From a checkpoint of a small mixture-of-experts model trained on Wikipedia.
Size: 8 layers, width 320, vocabulary 4096, 112M parameters.
Experts: 24 experts in each of 7 layers, 1 pick a token.
Training: a variant of SOAP for the experts, 8828 steps.
Below are experts of layer 3 (counted from 0) of a mixture-of-experts language model. Rows are named router (the router's row for the expert), down (a neuron's output weights, with its number) and show model dimensions 288-319. Each number is 128 + 24 x the weight over its row's rms, rounded and kept within 0 to 255.
Before each expert's rows: a language model's description of what the expert responds to. This comes from a sample of Wikipedia text that the model never trained on.

# expert 16
It responds to: Word-initial piece fragments. Early pieces of split words such as v-ac-ant, artif-ac-ts, ex-alted, plus common nouns like time, season, record, Award.
router [139  72 146 111  84 148 126 109 137 102 155 135 106 104 153 123 102  92 128 143 132 101 124 107 115 173 144 124 143 124 114 108]
down0 [135 139 127 108 124 101 121 138 122 110 141  96 147 134  92  82 111 120  66 133 122 148 101 100  72 147  54 111 120  84 135 120]
down1 [148 136 158 141  68 124 152 149  65 144  97 100 137 138 116 156 120 128 110 154 137 120 141 124 115 103 170 111 130 185 141  96]
down2 [117 118  83 147 170 137 116 188 141 122 123 117 120 135 143  82 124 128 114 108 107 199 162 119 137 124 127 120  89 134 107 136]
down3 [113 179 107 115 133 135  98 114  95 168 136  94 117 124 132 158 131 139 125 100  82 141  86 139 154 102 149 125 101 106 145 133]
down4 [122 128 114 126 115 172 122  89 126 163 171 146 138  90 131 133 141 116 132 117 110 107 130 143 101 123 184 129 129  98  90 144]
down5 [119 130 137 142 133 158 130 109 136 151 112 164  70 111 155 133 125 111 117 132 101 135  73  91 113 137  89 152 135  91 164 134]

# expert 17
It responds to: Closing quotes, -ol syllable. The piece ol in Minneapolis and abolished, percent signs, closing quotes and brackets, and stray commas inside figures or titles.
router [100 139 142 156 160 125 110 104  86  99 119 102 145 104 156 107 133 120 120 153 109 150 118 121 105 145 149 150 116 113 102 129]
down0 [122 149 160  91 188 169 151 146 154 170 104 124 148 113 142 125 118 154 111  96  94 146 128 114 166 161 119 117 159  85 133 150]
down1 [128 135 186 144 114 138 154 136 112 137 149 111  96 153 122 168 104 109 129 127 113 160  93 148  77  97  89 105 141 112 133 115]
down2 [115 191 145 139 110 118 127 147 112 124  84 106  89 140 156 121 149 116 149 149  91 127 102 166 143 147 135 146 148 138 157 101]
down3 [104  97 139 143 117 134 100 125 135 131 144 141 129 109 123 125 134 144 163 186 101 133 145  82 139 121 129 142 115 129 119  90]
down4 [168 136  96  88 149 166 166 141 114 126  99 102 154 125 161  96 131 135  98 148 139 129 133 117 134 165 161 139 143 148 152 139]
down5 [128  88 153 106 137 102 144 151 119 144 153 122 118 172 156 140 159 139 147 134 132 128 121 116  91  94 120 141 149  99 139 117]

# expert 3
It responds to: Prepositions after verbs. Prepositions following a verb or participle, before the or a, such as in, from, on, into, during, between, against.
router [114 158 122 118 111 137 160 168 118  94 138 110 139 132 160 132 154 146 136 125 113 132 122 112 135  94 142 127 160 151 100 140]
down0 [ 82  93  92 147 100 133  72 126  65 112 112 129 130 110 121 107 111 121 137 145 137 127 144  89 168 108 154 146 124 130 101 132]
down1 [145 118 132  93 158 146 139 130 155 141 137 109 110  96 161  90 137 131 101 130 144 117 138 147  91 165 162 133 112 108 169 149]
down2 [150 159 140 153 139 167 154 154 129 135 127  93 158 148 115 153 114 129 117  75  80 101 137 131 125 151  86 145 141 161  98 141]
down3 [149 140 129 123 134 131 129 109 119  90 113 160 112 141 163 104 136 133 145 104 101 125 120 116 115  69 147 124 155  92 112 142]
down4 [175 121 178 114  75 105 117 110 110 149 122  91 128 114  99 139 146 118 160 125 136 129 152 139 125  96 108 173 126 120 148 135]
down5 [165 118 139 177 144 130 120 147 155 138 119 124 116 151 164 135  90 125 138 141 109 164 146 156 156 117 143 145  88 163  77 105]

# expert 10
It responds to: Mid-word pieces, institution nouns. Word pieces like ud, ack, ock inside names (Chudomir, Chakri), plus nouns such as school, University, film, place, game.
router [170 158  99  56 153 148 188  85 134 121 110 152 125 137 156 166  93  73 144 126  81 138 145 144 134 142 139  88 163 119 148 118]
down0 [117 123 107 141 149 116 124 154 141 134 111 122 151 128 126 123 141 138 105 108 101 138 105  94 139 106 123 121 143 121  92 189]
down1 [132 145 162 128 170 100 136 180 166 105 143  69  82 130 152  98 109 131 130  74 133  62 117 132 101 110 151 114 166 138 115 109]
down2 [130  76  93 116 140 142  90 129 108 143 148 147 131  77  92 120 175 153 144 140 129 124 157 133 132 152 145 133 128 145 155  90]
down3 [183 164 146 148  93 112  96  78 134 115 128 138  77  92 123 139 127  90 120 122 129 130 149 142 112 148 148 112  90 110 168 136]
down4 [ 81 137 159 162 103 121  60 100 120  95 151 131 115 152 123 149 101 125 145 160 142 156 128 121  87 150 136 154 135 130 152 204]
down5 [144  89  98 150 123 114  90 135 102 116 127 118 131 137 132 109 150 117  98 120 127 146 120 164 156 151 124 135 107 170 140 110]

# expert 14
It responds to: Clause connectives. Relative and linking words opening clauses, such as that, which, where, when, while, this, however, plus some mid-word pieces.
router [122 117 107 151 143 146 155 116 142 123 109  97 113  96 107 136 128 138 171 142 119 119 146 147 124 140 112 127 162 109  83  97]
down0 [127 137 114  65 147 138 115 108 121 137 160 114 123 145 140 102  73 116 164 145 113 171 142 122 145 139 113  75  99 127 154 101]
down1 [112 134 118 115 137 163 130  75 113 110 124 107 143 169  87 117 117 153 141  88  98 125 134 145 135 153 118  98 124  90 129 140]
down2 [151 122 161 104 127 115 121 167 185  85 145 164 100 127 110 137  96 117 119 134 107 147 122 102 143 160 121  74 111 118 116 133]
down3 [135 115 136 125 103  76 116 166  79 141 114 125 128 143 146 139  94  97 142 102 119 134 120 135 129 154 163 179 137 137 145 137]
down4 [132 116 174 130 147 153  61 109 115 100 104 130 114 125 115 129  86 122 101 119 135 147  89  95  98  90 124 154 113 166 148 140]
down5 [101 144 117 139 136 130 118 111 115 160  74 143 125 103 103 164  86 122 123 148 116  86  86 116  97 148 162 126 116 136 102 161]

# expert 7
It responds to: Month and place names. Month names after in or on, and pieces finishing place or proper names, such as Isth-m-ian, Turk-ey, Vukovar-Syrm-ia, Illino-is.
router [121  88 129 130  86 107 167 117 150 137 135 125 150 143 129 150 114 158 151 132 159 137 119  60 139 167 121 162 133 119 150 105]
down0 [134 127 115 172 138 145 131 139 117 136 109 119 183 110 122 137 141 126 128 130 164 167 129 111 139 121 162 143 144 141 119 130]
down1 [124 136 148 153 122 108 186 125 158  74 147 163 128 126 163 153 114 147 129  99 100 128  95 117 102  97  98 135 124 128 128 109]
down2 [136 132 129 123 123 150 123 111 123 111 149 120 132  92 182 135 131 124  91 120 113 148 134 118 145 111  62  99 110 141 124 133]
down3 [114 128  96 108 116 114 130  95 144 166 154 105 118 168 142 141 115 164 173 159 121  99 141 155 168 130 145 138 122 124 145 120]
down4 [155 129 131 142 132 108 130 125 143 110 163 137 119 142 145 164 130 102 104 136  82  87 136 138 116  94 176 157 141 101 131 128]
down5 [103 115 130 142 144  80 156 101 132 161 137  93 116 153 137 133 101 145 130 153 162 130 122 157  81 154 133 115 124 124 172 128]

# expert 2
It responds to: Line-start list markers. Line-initial dashes, table pipes and heading equals signs in infobox and table markup, such as "- Born:", "- Spouse:", "===".
router [ 93 121 104 108 128 132  91 134 130  88 132 159 152 155 110 124 101 136 101 158 133 152 134 152  98 126 112  97  95  91 159 149]
down0 [142 155 105  98 145 177 130 151 126 123 103 133 113 117 118 136 116 123 150 128  91 103  90 173 115 128 170 127 155 154 123 151]
down1 [140 142 135 146  90 177 122 125 129 131  84 128 137 118 109  77 112 132 135 140 167 147 112 137 133 136 139 118  89 152 112 140]
down2 [115 121 132 101 111 151  93  91 125 113 111 116 126 143 159 185 129 126 148  92  97 159 131 136 148 144 161  95 143 115 106 117]
down3 [101 109 126 136 152 146 136 112 182 127 145  97 133 148 153 137 151 121 133 127 156 156 148 113 126 127 100 127 122 154 144 164]
down4 [110 139 138  98 134 143 119 116 141 119 141 112 128  92 143 150 105 112 154 150 131  89 140 161 126 116 120 109 165 139 144 120]
down5 [136 143 199  92 102 120 133 131 148 112 110 134 104 154 179 136 101  99  55 126 142 157 144 174 151  96  92 128 150  87 113 108]

# expert 13
It responds to: Adjective suffix -al. Suffixes -al, -ical, -ial, -ary ending adjectives like Intergovernmental, maternal, Mittelalter, plus national, military and Al-.
router [160 171 123 130 105 124  98 110 170 138 100 171 167 111 109 163 119 129 106 127 139 148 108  87 131 144  98 118 118  86 114 117]
down0 [138 167 141 100 136 125 104 125 123 150 127 103 162 122 150  91 124 118 134 110 181 118 102 109 136 127 139 132 102 129  99 116]
down1 [139 149 132 147 110 112 178 127 149 110 168 160 181 163 116 118 142  96 165 121 145  83 138 138 122  86 122 124 126 144 172 123]
down2 [145 191  97 153 125 124 130 105 154  93 160 100 121 121 146 123  92 139 141 153 131 133 123 115 134 119 150 130 127 148 150 161]
down3 [123 107 174 122 129 152 149 128 163 136 101 122 129 147 129 105 149 109  98 124 147 109 107 146 147 177 123 135 169 168 119 108]
down4 [139 137 122 161 116 101 109 153 173 140 135 154 138 129  93 134 106 107  68 148 138 102  60 140 113 140 110 147 105 122 106 131]
down5 [110 146  85 167 127 139 128 101 122 151 136 165 126 135 161 137 156 133 103 159 133 158 159 188 127 118 123 103 122 171 134 130]

# expert 20
It responds to: Name syllables and headings. Syllables like id, an, u inside foreign names and scientific words (Egidio, didgeridoos), and == heading markers.
router [142 126 136 112 135 114  65 129 111 179  99 114 168 138 132 109 144 111 141 168 158 127  80 121 100 115 120 117 125 161 145  80]
down0 [105 104  92 150 158 118 127 107 109 121 110  99 100 126  95 146  94  81 114  93  85 120 147 134 130 143 140 109 102 151 121 152]
down1 [154 159 178 123 151 110  98 154  71 134 132 140 162  98 127 139 121 124 167 127  96 106 126 142 143 164 123 133 122 152 137 129]
down2 [143 125 102 100 138 165  96 177 148 156 116 128  92 127 116  94 155 161 133 111  88 115 130 141 150 141 107 126 120 163 109 157]
down3 [125 118 135 138 107 130 158 157 127 170 147 129 121 114 128 132 137 152 167 139  90 115 167 167 121 109  62  98 108 169  90 148]
down4 [132 134 135 113 113 137 117 172 147 133 126 115 127 110 110 131 121 131 120  83 143 153  99 130 133 134 133 121  87 100 149 139]
down5 [153 127 148 165  68 129 139 139 145 124 120 135 120 127 134  95 126 147 111 124 107 109 147 118 108 118 144 122 143 156 109 181]

# expert 8
It responds to: Noun suffix pieces. Word-final noun suffixes such as -ion, -ation, -ment, -ism ending a split word, as in deletion, attractions, protrusions.
router [129  98 125  90 120 109 100 153 114 177 106 148 146 161 126 159 123 135 139  90 124 153  84 191 145 134 104 118 153 154 134 126]
down0 [165 158 108 132 106 129 134 109 125 107 157 109 123 120 151 154 139 123 151  94 119  50  94 165 121 124 107 133 133 114 126 144]
down1 [ 83 132 102 155 125 127 122 116 163 140 105  97 117 132 184 162 127 131 136 162  79  85 108 114 129 121  84  98 164 165 127 130]
down2 [119 118 129 131 133 138 103 139 121 123 122 110 145 106 107  93 119 177 125 151 177 104 111 122  99  99 136 136 135 137 181 145]
down3 [115 101 160 150 131 140 103  83 104 159 169 165 190 162 108 100  95 151 152 123 114 130 115 124 191 177 123 127 153 132 156 126]
down4 [114 126 135 146 137 145 127 144 110 115 161 172  95 139 124 153 119  98 105 108 116 147 121 168 115 134 109  93 153 118 167 141]
down5 [157 105 142 135 102 139 125 122 131 130  97 156 127 101 147 151 123 138 132 116 135 135 171 159 160  96 119 112 112 131 162 140]

# expert 21
It responds to: Line breaks, number words. Line breaks after table headers or section headings, and number or quantity words like two, three, many, several, small.
router [158  91 146 118 139 127 161 147 128 128  69 149 118 157 128  75  97 133 137 137 124 152 146 107 106 127 132 125 165 142 127 162]
down0 [160 128  96 131  65 100 133 144 173 148 120 106 129 170 149 156 132 141 111 116 111 128 164 169 146 124 141  97  95  99 125 122]
down1 [119 145 159 137 132 136 140 101 144 107 164  84 124 135  89 124 156 130 102 131 142 163 124 128 137 126 132 163 129 144 140 158]
down2 [106 128 136 145 138 162 110 125 125 114  98 123 159 149 111 123 121 112 112 191 126 145 150 142 161 106 137 134 163 144 108  83]
down3 [130 125 158 124 142 112  98 156 130 112  87  86 154 104 103 146 151 141 148 172 137 148 101 174 142 133 158 125 122 109 102 101]
down4 [115 127 149  69  94 106 135 137 118 135  99 157 133 152  98 169 178 117 144 167 131  69 140 118 151 138 124 158 106 173 108 129]
down5 [137 119 137  91 124 104 147 107 144 137 103  80 119 140 166 173 126 177 131 139 144 100 142 115 144 111 162 136 110 110 127 164]

# expert 15
It responds to: Years and ordinals. Later digits within years like 2004, 1927, 2018, plus ordinal suffixes and words such as 19th, first, second, third.
router [111 161 139  66  97 138 129 134 138 140 120 117 113 141 164 112 130 101 156 140 116 112 135  99 144 137 111 164 169 160 138 108]
down0 [116 122  93 106 133 118 146  92 100 125 153 135 139 129 114 116  96 161 147 132 162 116 108 148  94 149 136 138  73  68 137 128]
down1 [138 112 120 104 142 105 133  96 139 124  96 129 105  87  88 140 120 128 118 114 132 145 111 150  61 132 125 152 162 176 151 122]
down2 [146  96 153  98 112 139 115 171 147 105 123 122 110 160 125 121 115  89  68 112 100 120 144 120 123 115 114 109 128 147 157 129]
down3 [ 94 120 103 122  74 148 162 164 115  79 154  98 110 152 121 147 172  89  81  93 122 179 147  92 159 114 147  81 113 149  75 113]
down4 [139 105 141 105 150 111  85 154 159 176 114 104 112 106 160 153 141 163 110 139 115 107 143 117 135 118 157  97 145 133 132 176]
down5 [133 116  93 162 185 147  81 114 165 146 124 151 126 148 116 108 121 138 155  93 157  98 124 115 123  95 131 105 195 139 183 135]

# expert 0
It responds to: Infobox field values. Word pieces after colons in infobox and taxonomy lists, plus US/United States parts, such as Order: Co(leoptera), U.S., Allsvenskan.
router [143 151  66 100 118 144 123  89 113 149 155  84 151 145 131 132 160 111 132 164 126 122 128 162 151 125 114 162 118 134 181 136]
down0 [132 129 131 140  87 160 107 140 104 133 168 147 111 159 107 167 110 159 170 160 137 113 117 124 131 140 120  88 132 141 132 140]
down1 [142 132 114 109 126 122 140  93 132 111 112 136 128 133 115  95  97 124 138  89 147 127 137 151  97 125 121 155 101 171 150  97]
down2 [120 133 127 145 132 141 122 101 124 143  93 149 110 101 105 138 117 120 170 105 132 156 146 164 138 149 148 115 138  85 142 139]
down3 [137 108 125 173 152 131 125 161 163 148 162 148 106 125 152 136 145  97 129 113  94 132 130 105 107 186 128 148  88 139 143 137]
down4 [166 149 169  99 137 175 105 139 141 130 105 100 158  92 130 150 139 142 145 173 118 152 114 139  74 139 119 122 141 128 106 149]
down5 [111 115 103 106 130  88 161 113  99 103 154 124 177 128  88  94 122 109  85 147 125 148 171 144 168 190 113 126 146 126 120  95]